config = dict(
    n_layer=13,
    d_model=256,
    n_experts=24,
    experts_per_token=4,
    d_expert=128,
    d_shared_expert=0,
    activation='swiglu',
    moe_layers=[1, 2, 3, 4, 5, 6, 7, 8, 9, 10, 11, 12],
    router_score='softmax',
    normalize_top_k=False,
    routed_scale=2.45,
    balance_loss=0.0172,
    balance_bias=False,
    init_std_router=0.00964,
    lr_router=0.00141,
    vocab_size=8192,
    norm='rmsnorm',
    norm_eps=1e-05,
    tie_embeddings=False,
    optimizer='soap_variant',
    lr=0.00328,
    beta1=0.95,
    beta2=0.95,
    grad_clip=1.0,
    batch_tokens=131072,
    seq_len=1024,
    train_tokens=470800000,
    steps=3592,
    dataset='wikipedia_en',
)
Below are experts of layer 7 (counted from 0) of a mixture-of-experts language model. Rows are named router (the router's row for the expert), gate (a neuron's input weights, with its number), up (a neuron's input weights, with its number), down (a neuron's output weights, with its number) and show model dimensions 0-63. Each number is 128 + 32 x the weight over its row's rms, rounded and kept within 0 to 255. Numbers have three digits each.
After each expert's rows: "gets" lists some tokens that make up at least twice as much of what it gets as of all text. This comes from a sample of Wikipedia text that the model never trained on. Tokens count by the router's weight.

# expert 14
router:154179092116160135111093078112138078096098177157168138155113115150156112146097119122162175108157096140143129169170086132125115171138132130147171155158110113087099151128130109134097152157112150
gate4:106091130124115076065152103191159046189153109102183121140200095118112153120105096134123177071099145122146130148108085094124122121153133176138092091136137115183123121118123138081124099109105053
up4:146147161145115080055121126077171148110099071171115104066125138166160163143158118125104156106084175170112184140069134114122119150130148123147138118175119077072145097084095168117130122149137180
down4:141152132137091199106174111113128162099181135189128083154145151188125116187071181122128113120161113135163175116162147190171140130098181107101160178147092149053173130155072070131112161156168173
gate5:146086035152171063129142134165095138167113138093149045121101148127098100056164149075081108150119122141057061128151125141143147082139109141150192096146173127144111158115133146109125077148135160
up5:161091103099121150128127134092179111111089098087117165063125083130143185133115125137147144143086151109117108182124159151126172168139139120022102162124140119076147123121061110119111165084039136
down5:200165090160127114160171075110083117166154100138118091121126105095115174096109101136185152098120147125138132112179106127162069135158073124137139068080118112104148183152095189143136133107157125
gate6:093169068115066154181117149130146118153114153114120131144096121133155136131150173105090157073072116130124140097110192086129168169105129151130190163153109157122192132084129116114118091142069095
up6:113111122151115163136118120145109142117136097171148112148109104105117150109134141180177170136115077115061110153154124132127161132137092166076070090125042136061142075168131128122102131138131133
down6:125094129207152131133098116115156142053116149120121146120068131067123120122183126109126100136130113195123117154082068166151105066137180126137086110146161096152126153157110142132158068185132176
gate7:095125078132153127175138152138122159153103111080197139125160185116116146179111123126133112116130108096127164143164105177161165135083099199088124129101092124114113096160166116090134128099099153
up7:119144163141099112173137111096163175084122137047127177145178112141067107149174139142127144088113142142148114132133137135100118140190084104087159174121092083117173151090169109104098130069148146
down7:168126101117188081171135156121182134113141121081175094086084134119121111127119071122058141158134132160145126172145106097142174123142116150181113146138154145126119167111125140092160096108086124
gets: " to", "ing", "ed", " that", " was", " in"

# expert 9
router:163082127152152130046126156111066135061180124130118099117174134070173102142104124109159163069099102116120147091120132207122137143135113125153117111114086101135183119142167184181136119183137118
gate0:133093137133143088084092115184175122150138109143125148124136095140166139144119093074111154174056130166176177129178169114133124172146140107105170076114190124101182128158161133136159116120184166
up0:103110185059110157187162124183151146139150072139108140129121091136154119146154146150139142095162083110168152130090082052120127097106095142107119097143139141054166132161115130189121101116113118
down0:064150217155109131136151145154123177105139137107092162146116170062172138103188136097126142164093121129105110148102162164144082159061118154123180171117115128124132133116181165069120095191108122
gate1:139138119150144139138127139156148105118161174070139159093098126116134150128182050092150115147144132206119181136094129112135153074128100129068155129106153161130159117091117176145132064091077149
up1:096149113068101121093089173154084150127110132070113164116137118084137184118146109159082100072105126156121162201127126146099165137123084162162138142158130120232158104154136163116118146138147166
down1:058142161117051116134161115115099150135158140106103122079061124128159104112089053099162192084111089103142072089150117068140121115079187108126110149149166168111122149103145115136160097151087127
gate2:095178101154112080137085072145151166129069148136153131106110179116080175136189185157157094108137155109124167127149131085104110129137089144133093081151113063101110143146090124157160174131084114
up2:101147099067117143152181122127098121197158101142110136130131154123152138156148107116101133152146112153104147081118160125107177085131189153152076086112148104216169194128098149116135153108139178
down2:151104151128120167178152107166168112122120112089152138144149115149090108154116106110099180175143113162110148117147074112111131094105094120111143183179121165139120051165121165102141062109166118
gate3:101117173053168071144093143119126116159175132125113153090138141074097094090138145109119187125094111151102229143073126111112176117086159165086101131133114126071071101147162164135134139137129159
up3:087130186155086152106154165083118141103101098131125122171173100162129149183145121166124172092114089094158120145149139168119165186122085197127107149191126129144180128080103116116167088072161132
down3:168158182145113173132110088094111121092195117122137111179088150103085159121111062122131134104172133176124177091137060110146118144126191161173099148165120121152126084153087083147141109077158128
gets: "in", "i", "an", "al", "ic", "th"

# expert 4
router:131129149074096132132113071139085123142144139104131107141143197191120193118081133179134085125149108129128123134117085110174186057159116131108145140085154125131091096126216136169082106110110091
gate4:123155163143115093106141150106122107202143154072074101153108108087087095124145131165151173109068107119139136156088089156097111123178107103065096164140090125144168183095147127160188092129166152
up4:145118135174097140145192088173148167140118136148113158114129159126092130068169167187137128118098138077174104127117196101131079119098108095040126112114099145136119123130111157140143093112114154
down4:132163147152182104147176133130195145152124116122103119089084145123084115154174158073168136158144119100103117141156176116124078119132069150102114143158142149197188153132106158128202078145141108
gate5:118154102149100130182144112141133196109139120137162089191154120135080110141116164141151132176116171139168104128152178129145171136184086107171133139078105149077179068156121090158007166141094203
up5:143148049172127133100138187104118121115132198101117067160173155160089116160108104093174137142138089084077124125121100121133136145092139177142150150151111213046179092118167097113141066166101161
down5:168104209132161097132122096102150080103138134061097178122091113062096170119154170193104067114147151164138124130066129138124183075149111082135150114098171119183102165187104103134107145100176139
gate6:093139085133076121160148146178124186162104161084188144095199142119033062121099106100092172115112086141131144090133124048167112159118089090170050129139176150164165115128125130102095140154121163
up6:142072102094192135144130105164128161134129144151153075110142119100108164164112217116125078149187095111201105164142159169166120102132161117223141168110147125152104147082115154072126152179101109
down6:077074104207080145125136147111150142116100058140114114048105098142157147137125140115101129088113122128118166125192130128053128093152115139120149116078106124101112128194090100068130114129124100
gate7:127139114125165134097157182147111103109113117116102110114178152160186201057118168144062161123154131096119149140138106101131106177124205078138162139091134140131129112052104117148109135180087147
up7:070149162128127128125204134132084168150095161152169191162162101126120173078081112107129155159159161156142125200129031140168145179150142115156186160156147114082042086175139159210147189112121131
down7:075141153129111132075069120113078165097058154125116102190146151133137077102147154167145106124131117148145100118137065116123104160162143123110125107144169073159123131138097149135093117087114132
gets: "-", "|", " |", " in", ":", " the"

# expert 12
router:085041137188087093137124130125171148158125096140091108105200112092100158205175080122120144111177100071119106122107135157137166174147101158147123085094141189142155092116138075119112152135118106
gate4:165120112165114084156099129075154185148138155090129077117141176070122121084136121122127138156141179126111182131094113091080164088109159098131121113078134087152149130086091181110138103178145131
up4:137109195158139163130107150119108165155028066154097139145119071150146161106157164146159105138127143140158173098139132068172100135143099122066144172145131066121100141181101110061104180177131082
down4:148077160157131133095147144200075137156092132100112137145086139149120095078211131142080184135085111174121123126050173132084138103118133136077097134128065133129143186102112111129193117109129165
gate5:114102097105135174140087158173134132093130125162154096146054083078165156119187139157158083149137154107193090148143074149159152136113169136090101203194164158108139109120161159091134140103131161
up5:082119170138074074102134142155182164083133136152157109108119149086120064087111157088050157148131139139119152064103101152102145112146138114146138095075131163119153173156091079124126111113149165
down5:164147158121091150183094108170099148157112169101128069067177125132166120072143104091115156141088182152154126105131131169132088196061168124187152100159085096142100131159114141131125130034134120
gate6:150165113118104106180139141080125159118159106143197161136126160111112165121159166082152128104159093129114078136116123127116078113176069120158125083110075073157157149169132137171082114197166161
up6:101088150088114112141151119178079079032098157075182098124098122187094106095136134149137113097122119144150140146099137146173061130100165122087086095080163131131117118152115166154123142139181161
down6:136069140150115109140112085084125137119152142082181108090121158091209109164123118107123171141115132150148090106132094075103145124144095137109124135135126220117109208174170038131113199147125115
gate7:109113192155136107162134134109179143167133095070098082151140091112067126118173129140123115098174123113119100137090122117143041122111153096172155185156120137078113147110136136143126133131133121
up7:173073190158178090125120074133143122062114102088147120096090134145166155152098041148168114152150107100075143155113163140108090122109141117136129140176108113125168139169156163187139116141159130
down7:153168140133127161099114155195110142168150158092127100121115117084168063085110167119210100121145169159138127138130157164119021153089143174154125135145095111106162189190150152108116107139134064
gets: " ", "\n", "}", " \"", "yl", " m"

# expert 17
router:138147074177113123118089133177097076184125134136171140140100109067015116118133149129145086084163141119085088098119118114120149164111140122141177086100135105116159140148131132132158140144158215
gate0:126116076091028120112134070109115089137128103125114101173106169116150146106142097141172131121146094116106112153060119170055137130144131135094113169090121126080132096122105178156162150164166125
up0:111165119129148127100126100097093103156119140123194090087128205090108129092111132089147166141103117134106133191143045105106132118136124183068171099186152169094143129117109088224161128081135092
down0:152113083127104136131159125143174147168137172116117080077196133121116097091152144093113170082199063109163118117074202194092152155140090062129138112064178148130073178132146166122142120154134180
gate1:084117078140197171107078156105150141133141127093165150127125174207131084134162124142118144130147069142142091119138089148107188084159098174199086163119171122139153112155096133118072129131137119
up1:101091124138124171145113192030120111134069083179101078157173165141108179172102150109098139112096134109165161132131141137109138104122118104105127144114149165143135110113148147136106164161125116
down1:092150130100181118144068145191186118152160129131159147097125139141129077146124114137208099123134085053127136129139110192105099107109116096085120105098149095125131142119100137129113059129102093
gate2:167109134091080126158093128085117107194121064084125212134155117196121170095140076144111163135113099160115130128118152132157132163086104154140142085189174132094115097118152097148079155201110172
up2:170094170101173156126202146167099142118135113144150124114068137075129086135128149121078129107130121107121129121169147166107131091161161100151123076119161120144168148178056115157140066149112135
down2:112184170091099073130056176062119139147113139095171104159140195076171156114169061126165136126119155128133140161157146101138146090092098114157135151174077147144172179156119142111117070164163103
gate3:134091083079147170067139117124157153144132136099139099174103138107129094159116121114169110115181146126094115115122111140137141134125069163090103165151128185094133150160135142147149106146197168
up3:114120143183152162130137155135138140101166173131068121125135143142133091137113123160141205083111158176078099166109044180162207172130160127121127134160114152168121092097189168128119155168065092
down3:119107172130106111093126166138071135119091106072153048128086064106140201107153100178162086137115164111142129124160094092136112080135131182167131116105177117112075127112093148079132171120189073
gets: "a", " a", "o", "u", "e", "y"

# expert 21
router:131106092121174117104129074146034151153126086164108101144166172214117082119115105175155135135112141122122117180146144105098148122171123139138118198098138137086130168131164097098113116087111137
gate4:119135092118109149136160178133194115167082183055141133154113097066048114180171162148176127050232114149129100094120159128099147084129124098136115078125150145112114079081128044135169129160104126
up4:145084165134074115115136091143064104131087131134124150117163141179130059147121105186139093138108179086233077195104117158152147132106107104110100123143095138105154155167158126142162101125124132
down4:109068117085115136155115104155023143108089080099136192076180133110147130093115107138131157090100130096182118141123128157156140149142162065055133103202104155126179094125172118090168082104144098
gate5:105151151117147195100145177169167135143132104147172120119170124172176143117114119088067126169145152130148144093129131084145092112088154197125129178139091124103105170158091144133109079086091119
up5:152192149114130073126170149104176094109053147115086111121151132137110083145086087152152093125143108144077157111078159115112170169128090111124078105184143075115148127097155073056160123074131057
down5:136131146130096142118123118128172099130089129150155098186145108129085137136130076130088132132129099114094157150048120162120152071141101159130113091159136163125081140103121187036146145073103072
gate6:119104142137124147062085121097161079068125135113081182078154148130119143125123127166121039107150180184109109139074134191141117110085113140113139128102133135111089113100067095100124138113178116
up6:102099166086138144138163099151181150120107078185095092158112088127159153121162150102100127137117129133103166084115132136091172142109173114120163169166141204152133115170104190160188124177109143
down6:127120091064154124176165124178143108129127144136123136147125128178114158154115166130131164153190132158106201105096106155126098111132081144112092092109117134168140127115097129130138146143130163
gate7:124135134153236077171077176077142129143100145124146156047110082117076066154144068115194118143070132113133138149125131171172115160118115116153133132106108146120198134139080086136128138119133090
up7:142150078088068151130153165132112091170136063115108070124109142191095175151102105096057112135070156110128137108130092134104150147137100136155120190127127120096092119116166136096132136147148158
down7:141130158108163139157104083150147145106129164149057136101149164092152048150167122129131165092068059154130138070111157072151101122083190143126157152114116151158169092106109119155145181162134146
gets: " of", " in", " and", ",", ":", " to"

# expert 18
router:165169127086158095085105166088149118142079087095162158152179181099130109104161131107153181072130167099139120184129140146156089143100120119159128090140141098119112178155121166144149154138207124
gate0:162123135176131114107090120153133120110117102164105124133142126151146159087117143119131139079118081116080137147051070162185067124141115157088108152133120093117153104130102143140102120118143160
up0:142102135185107147075112117141119125106130105144102110174116119115133115127135132069116114133145143135175149126112102099107096085097145148130083122167155119119153146167184169186119124174103100
down0:205117140122098166170066079147089110116085141164138124164102154114243129103160137135124109171098093155142155105113065080112129155181133135153116120156067112135109124107141080128139106102170147
gate1:158147134178114151173125162100116143147156171113172111191155128112151059144116085119140202160124131112124138151176140205182153085085129160095134120130137134174147136176166178121127120134086075
up1:143102115154159147117114169098143145153132141175142112197126093170109126105125100151074150139143071076110175125101129175111157100108113120113120094109142169112132129207083147129139148131134118
down1:073114119103141100123146133156108143099073096090119215112204073102180123119186151134162148143152172147089127098141143082139091167136155142128084131134174100131149123110112109157143118150141136
gate2:098161117198167085098127142178083157120168182234098127177128167095160124145073061099117162097140125091068048124165146100122104119162199080105106123139147193147128177129145081132122125096069110
up2:125146126100143151092156200073115190187117050083135143113190150138144158117087127117105125130110142144084148155170068128126123165133144120108097167107144119155126147101167118107127171157079149
down2:131154166128116168130210161130148100000090142158133074230185165125025108173165162087153147163144068140174138172150167117172096121117088108124163098136142115105118082097121128127112157132105138
gate3:126050209143122065115095142168130128155148174187139097118134147064131130145113136162154155076152118105136070149118099148130157146125109119126104106113166161081140128110118170135161126110138154
up3:140116138142119160096096176140121209140127147119153137084099099118136114114157163152162118121168137130111072119095072071135101126081071128214091109135091124167190098147165168167136117093158143
down3:071106139067153111116134054105146168158098172126081126165157198132131072118079132147138155142045124201113123059131120154062086153132143115114153140098148109109138128111140111108108172121129134
gets: "l", "m", "el", "al", "em", "ed"